config.toml
num_hidden_layers = 8
hidden_size = 512
n_experts = 128
experts_per_token = 8
d_expert = 64
d_shared_expert = 128
hidden_act = "geglu"
moe_layers = [3, 4, 5, 6, 7]
router_score = "softmax"
normalize_top_k = false
routed_scale = 4.0
balance_loss = 0.00407
balance_bias = false
router_z_loss = 0.0001
init_std_router = 0.028
lr_router = 0.000562
vocab_size = 8192
norm = "rmsnorm"
norm_eps = 1e-07
tie_word_embeddings = true
optimizer = "soap_variant"
learning_rate = 0.00317
beta1 = 0.95
beta2 = 0.98
batch_tokens = 65536
max_seq_len = 1024
train_tokens = 352300000
max_steps = 5376
dataset = "wikipedia_en"
Below are experts of layer 3 (counted from 0) of a mixture-of-experts language model. Rows are named router (the router's row for the expert) and show model dimensions 448-511. Each number is 50 + 15 x the weight over its row's rms, rounded and kept within 0 to 99.
After each expert's rows: "gets" lists some tokens that make up at least twice as much of what it gets as of all text. This comes from a sample of Wikipedia text that the model never trained on. Tokens count by the router's weight.

# expert 97
router:41 70 21 22 52 36 69 60 51 27 59 41 79 38 24 37 45 35 66 40 54 56 45 46 44 71 58 66 35 60 63 62 64 55 24 44 50 59 54 67 56 34 48 74 65 46 24 41 70 59 52 52 44 46 28 34 33 30 45 54 57 49 58 47
gets: "-", "\n", "\n ", "\n\n", "|", " -"

# expert 33
router:42 76 66 18 40 44 53 21 36 67 50 59 61 30 42 60 55 21 47 61 58 31 26 71 36 76 38 58 42 42 50 39 41 44 59 30 50 60 42 62 29 74 43 52 38 75 46 55 48 22 38 68 53 32 35 71 62 32 47 46 33 17 29 25
gets: " at", " the", " in", " of", " At", " In"

# expert 17
router:36 62 53 56 50 30 33 58 48 21 44 28 75 62 51 28 54 45 79 43 35 41 48 63 12 43 53 36 45 59 40 17 11 51 41 53 48 70 30 64 55 30 60 64 51 60 44 50 73 55 73 72 54 41 30 35 32 23 48 37 40 39 69 60
gets: "\n", "^", "{", "\n\n", " round", " 1"

# expert 57
router:40 45 34 32 44 54 47 36 32 40 41 85 56 58 41 24 60 51 44 52 60 52 40 58 45 64 52 54 41 47 64 76 47 27 45 46 49 65 41 71 29 39 71 61 53 57 27 43 80 12 58 63 54 25 49 62 29 37 45 48 54 61 35 35
gets: "lo", "th", "\n\n", "-", "os", "ort"

# expert 36
router:52 38 36 47 54 42 56 57 44 38 48 25 56 25 38 60 65 49 62 66 52 72 45 51 59 46 45 45 64 11 36 44 54 50 21 30 58 61 43 49 24 52 39 35 38 51 44 44 75 43 79 56 45 53 19 70 47 37 46 70 57 53 64 57
gets: " p", "ub", "p", "P", "t", "ap"

# expert 88
router:58 81 36 40 61 62 52 51 44 63 62 49 57 46 26 47 33 39 75 77 47 53 58 56 27 83 57 44 54 00 56 41 47 36 08 66 58 51 48 77 30 72 50 70 61 58 33 43 56 10 69 47 54 58 61 53 57 53 22 49 57 30 61 46
gets: " in", " the", " from", " In", " on", "In"

# expert 74
router:59 58 80 21 35 41 40 30 53 39 36 38 65 08 54 48 61 47 32 40 52 50 53 76 42 56 60 16 58 17 52 37 45 32 25 58 65 55 43 43 56 33 56 49 42 75 15 34 56 53 61 48 54 67 35 76 66 45 35 41 48 38 26 27
gets: "=", "\n\n", "\n", "-", " =", " Website"

# expert 123
router:25 58 50 65 76 38 43 33 49 50 56 65 54 54 45 46 66 49 57 62 78 63 53 67 31 65 44 36 51 40 54 47 33 23 46 58 21 51 16 53 26 84 64 55 69 70 22 47 67 31 76 39 35 71 46 45 45 63 38 71 47 35 32 14
gets: "e", "er", "y", "on", "ton", "n"

# expert 50
router:50 75 46 28 45 43 57 33 50 36 52 45 65 37 50 44 51 45 60 64 46 70 70 74 20 55 64 57 58 32 62 17 18 39 43 46 54 66 50 58 23 46 58 64 57 68 46 58 69 09 55 46 39 63 37 48 37 44 25 36 77 31 38 54
gets: ".", "\n\n", ")", "\"", " .", "!"

# expert 126
router:48 91 46 26 51 32 76 37 54 27 68 41 49 47 41 54 53 18 48 89 58 68 41 50 61 70 62 47 22 41 52 55 44 37 13 73 30 74 29 46 45 50 44 64 67 78 42 45 80 29 41 43 24 42 33 51 33 30 25 39 68 63 76 75
gets: " 18", " 1", ",", " 2", " 16", " 17"

# expert 42
router:36 65 51 40 58 37 57 57 60 33 70 64 51 40 40 52 64 68 68 57 54 61 53 25 54 61 74 54 61 52 52 41 38 19 43 54 43 57 64 63 35 43 38 34 47 58 33 36 47 44 62 53 48 61 40 34 25 68 56 34 33 19 48 37
gets: " |", ";", "|", ":", " USA", " +"

# expert 46
router:33 44 67 37 53 45 43 59 46 27 44 58 73 38 40 50 68 25 63 50 49 78 45 57 40 57 43 35 50 45 55 48 38 27 40 30 59 44 46 58 50 56 60 60 26 72 27 68 32 40 80 72 44 33 53 62 48 40 42 61 57 71 46 38
gets: "s", "%", "y", "al", "on", "ing"

# expert 65
router:48 33 34 26 51 53 56 58 62 48 69 55 36 28 36 24 37 56 45 60 17 36 19 63 27 79 43 30 36 41 51 46 33 50 48 51 73 37 41 53 35 58 64 38 61 56 29 44 44 36 60 76 78 44 57 43 59 46 49 39 53 54 61 30
gets: " was", " 0", " is", " he", " also", " were"

# expert 31
router:43 56 45 61 74 48 70 27 37 34 73 32 66 42 30 50 53 35 70 49 46 47 69 49 34 50 50 32 60 15 45 52 52 22 46 33 53 76 40 73 42 45 40 48 73 83 48 43 82 45 66 67 41 32 10 69 36 32 47 43 17 58 57 49
gets: ";", " |", "t", "c", ")", "s"

# expert 118
router:54 77 55 32 44 39 47 34 64 20 74 26 49 47 57 42 54 48 49 55 58 31 34 77 43 47 68 31 52 44 46 47 33 44 28 27 57 44 38 65 49 24 57 54 52 74 66 30 47 40 62 37 33 45 29 66 37 60 40 63 71 41 35 47
gets: "=", " =", "  ", "\n\n", "-", "|"

# expert 117
router:59 74 64 30 60 48 54 58 49 38 55 50 58 47 40 58 56 45 46 59 59 54 55 60 55 52 46 66 48 55 46 42 54 50 18 73 52 64 62 57 31 66 37 76 61 53 22 38 77 38 59 34 51 55 43 58 24 60 16 32 42 51 14 31
gets: "-", "–", "'", " high", "k", "c"

# expert 108
router:49 45 61 00 55 37 45 70 43 47 65 36 83 21 35 68 65 35 51 43 62 43 50 71 56 82 47 54 45 35 48 54 68 19 33 45 66 52 50 61 28 55 55 59 40 60 23 34 55 74 50 33 38 47 35 41 34 60 39 68 48 45 49 51
gets: "-", ".", "–", "|", ":", " \""

# expert 16
router:35 69 57 14 46 48 37 37 61 41 69 43 58 36 69 40 57 55 37 53 40 66 66 67 23 73 72 45 53 42 66 22 28 32 26 43 51 43 20 47 43 41 74 40 56 69 33 43 56 43 56 50 48 49 28 74 59 50 55 60 59 43 32 52
gets: "=", "\n\n", ".", "\n", ")", " ="

# expert 26
router:39 71 50 40 84 21 62 50 35 42 59 38 66 50 58 40 49 41 68 62 39 62 68 65 60 45 51 52 56 36 67 41 58 24 54 40 43 78 54 62 47 57 59 66 25 52 39 56 43 22 59 34 51 77 47 50 55 55 45 32 57 66 53 54
gets: "s", "ing", "ation", "al", "ment", "ity"

# expert 105
router:39 65 62 57 43 51 53 37 67 60 51 27 63 39 62 31 45 50 41 74 50 60 49 84 48 56 45 27 36 20 38 14 32 33 35 72 53 60 66 69 37 41 45 72 48 52 40 53 52 29 69 40 39 25 35 56 60 29 43 37 55 47 46 38
gets: ".", " had", " has", "\"", " have", " all"

# expert 96
router:25 76 60 66 46 50 35 44 68 35 49 62 58 41 44 52 45 60 67 65 36 61 54 29 51 55 76 34 46 29 54 56 35 30 27 39 37 37 45 57 25 76 66 66 61 56 29 65 41 31 58 55 00 55 33 51 34 51 40 30 47 41 33 45
gets: "s", "n", "y", "an", "on", "ry"

# expert 82
router:39 62 53 49 61 27 69 41 48 55 45 77 30 48 63 43 43 37 53 70 43 73 73 31 45 60 33 43 54 40 66 30 59 50 36 44 30 61 39 61 26 75 61 35 73 67 23 31 88 32 56 37 41 47 65 57 23 26 46 46 68 54 55 41
gets: "t", "k", "ch", "os", "on", "e"

# expert 22
router:38 65 64 32 73 23 53 10 60 64 72 58 61 30 42 54 62 45 58 43 67 50 45 46 56 70 50 42 52 52 83 57 49 27 42 35 57 54 52 28 39 41 40 27 69 55 31 38 63 52 53 48 27 40 46 57 30 48 26 44 36 38 12 39
gets: " |", "|", "\n", ";", "  ", "\n "

# expert 44
router:34 38 38 37 32 54 24 55 44 55 88 34 66 17 55 59 56 37 43 62 40 50 60 61 37 46 53 45 60 29 61 26 45 26 36 52 31 66 43 61 29 52 66 76 39 67 32 42 79 42 51 51 58 74 37 63 69 43 28 48 70 32 42 37
gets: ".", ":", ";", "/", " –", " ="

# expert 67
router:31 72 48 25 60 73 78 59 50 41 40 45 65 34 27 47 49 27 48 76 46 41 22 55 53 31 49 52 42 23 60 64 40 36 54 66 48 77 62 76 50 48 67 54 77 67 61 56 81 43 79 55 36 36 46 36 44 51 41 40 65 48 47 44
gets: "0", "2", "1", "3", "4", "5"

# expert 61
router:40 71 57 41 18 44 52 10 59 56 70 49 74 47 41 46 61 33 57 30 34 40 47 47 34 39 56 18 58 37 72 29 45 33 16 56 31 51 30 50 22 42 41 60 51 69 43 42 54 45 57 61 78 30 33 74 55 48 46 62 72 45 34 19
gets: "=", "\n\n", " =", " List", " also", "See"

# expert 15
router:38 38 45 24 64 44 61 51 69 24 41 64 69 64 18 58 61 38 61 54 55 48 45 69 66 70 76 52 52 46 63 50 50 53 36 54 44 50 55 38 23 48 62 78 29 37 19 53 60 28 60 52 45 47 27 41 49 43 54 32 62 43 26 47
gets: "-", "|", "\n", " by", " -", " with"

# expert 7
router:54 68 57 26 40 52 60 33 64 66 50 45 41 38 45 18 34 48 58 81 62 53 53 45 31 44 47 40 61 40 64 24 20 39 49 62 48 79 45 61 50 49 54 63 63 48 31 53 67 10 61 16 43 45 57 47 34 43 46 41 50 46 42 39
gets: " (", "\"", " \"", "(", "'", "{"

# expert 78
router:34 46 39 63 54 32 55 40 27 34 63 56 70 63 50 12 46 29 70 59 45 48 53 60 41 47 65 33 69 39 55 52 36 17 38 49 58 63 47 60 30 51 55 60 50 60 35 61 49 30 88 37 47 63 32 54 75 50 30 30 56 69 64 33
gets: "s", "ation", "ion", "ity", "on", " development"

# expert 73
router:43 59 57 29 40 43 49 25 63 42 70 24 68 31 72 44 70 24 56 55 44 52 74 67 15 41 91 21 46 41 56 45 41 53 50 56 45 42 43 48 44 35 68 41 44 88 39 38 63 55 38 54 64 68 38 60 41 42 31 58 74 34 33 46
gets: "=", "\n\n", "\n", " =", "|", " He"

# expert 19
router:32 48 40 51 67 38 63 21 46 31 30 54 91 42 50 39 68 35 62 70 55 54 35 44 44 51 43 59 30 54 73 45 38 33 35 41 53 76 59 48 64 29 34 71 59 52 57 65 53 38 63 46 64 45 26 64 58 50 47 37 56 50 50 47
gets: " 0", " 4", " 2", " 16", " 3", "9"

# expert 6
router:43 59 42 36 45 11 49 23 46 27 64 32 56 51 46 38 47 59 57 76 39 71 56 64 35 39 56 56 42 32 72 53 41 34 53 71 44 95 38 68 37 56 66 47 45 77 40 67 86 36 71 57 49 54 38 49 48 41 31 55 41 35 44 41
gets: "i", "a", "o", "u", "e", "n"

# expert 92
router:41 50 50 22 63 44 41 27 31 38 72 52 52 31 85 37 46 18 68 52 44 43 28 59 57 54 57 59 49 55 76 48 38 28 59 51 48 74 58 60 17 80 72 57 65 61 26 39 75 30 72 39 51 44 53 60 44 41 46 40 59 48 63 26
gets: " (", " \"", ":", "/", " ", "("

# expert 83
router:24 72 62 47 49 29 27 33 39 47 75 35 56 29 54 44 37 34 39 76 58 57 53 73 49 50 57 50 29 75 62 41 41 35 38 25 45 47 64 44 31 39 49 51 53 86 50 35 74 32 65 65 27 56 43 64 41 35 28 63 61 67 29 52
gets: "=", " |", "\n\n", " (", " =", " was"

# expert 103
router:41 51 47 10 51 32 44 64 53 54 45 56 64 29 49 45 50 44 57 56 56 58 43 52 57 61 51 48 72 35 55 47 47 39 14 49 40 59 39 62 36 37 58 69 51 53 10 73 62 38 55 56 38 46 36 49 42 49 26 42 34 47 35 40
gets: "\n", "-", "\n\n", "|", "\n ", " -"

# expert 112
router:56 61 62 14 63 48 57 33 34 52 65 23 69 49 46 49 61 33 71 75 57 52 44 76 41 73 52 35 53 38 68 52 37 31 21 45 25 32 35 57 46 57 52 56 40 60 17 43 36 31 37 71 57 41 51 76 42 60 48 54 45 41 24 39
gets: " in", " of", " at", " on", " for", " In"

# expert 35
router:61 58 45 04 40 43 51 53 51 26 41 34 59 35 57 36 48 33 73 60 52 78 33 42 38 82 59 36 28 49 44 28 56 30 44 54 55 44 60 62 47 36 57 87 28 55 40 23 52 27 59 57 58 51 41 42 62 45 40 47 57 56 57 43
gets: " a", " in", " of", " is", ":", " as"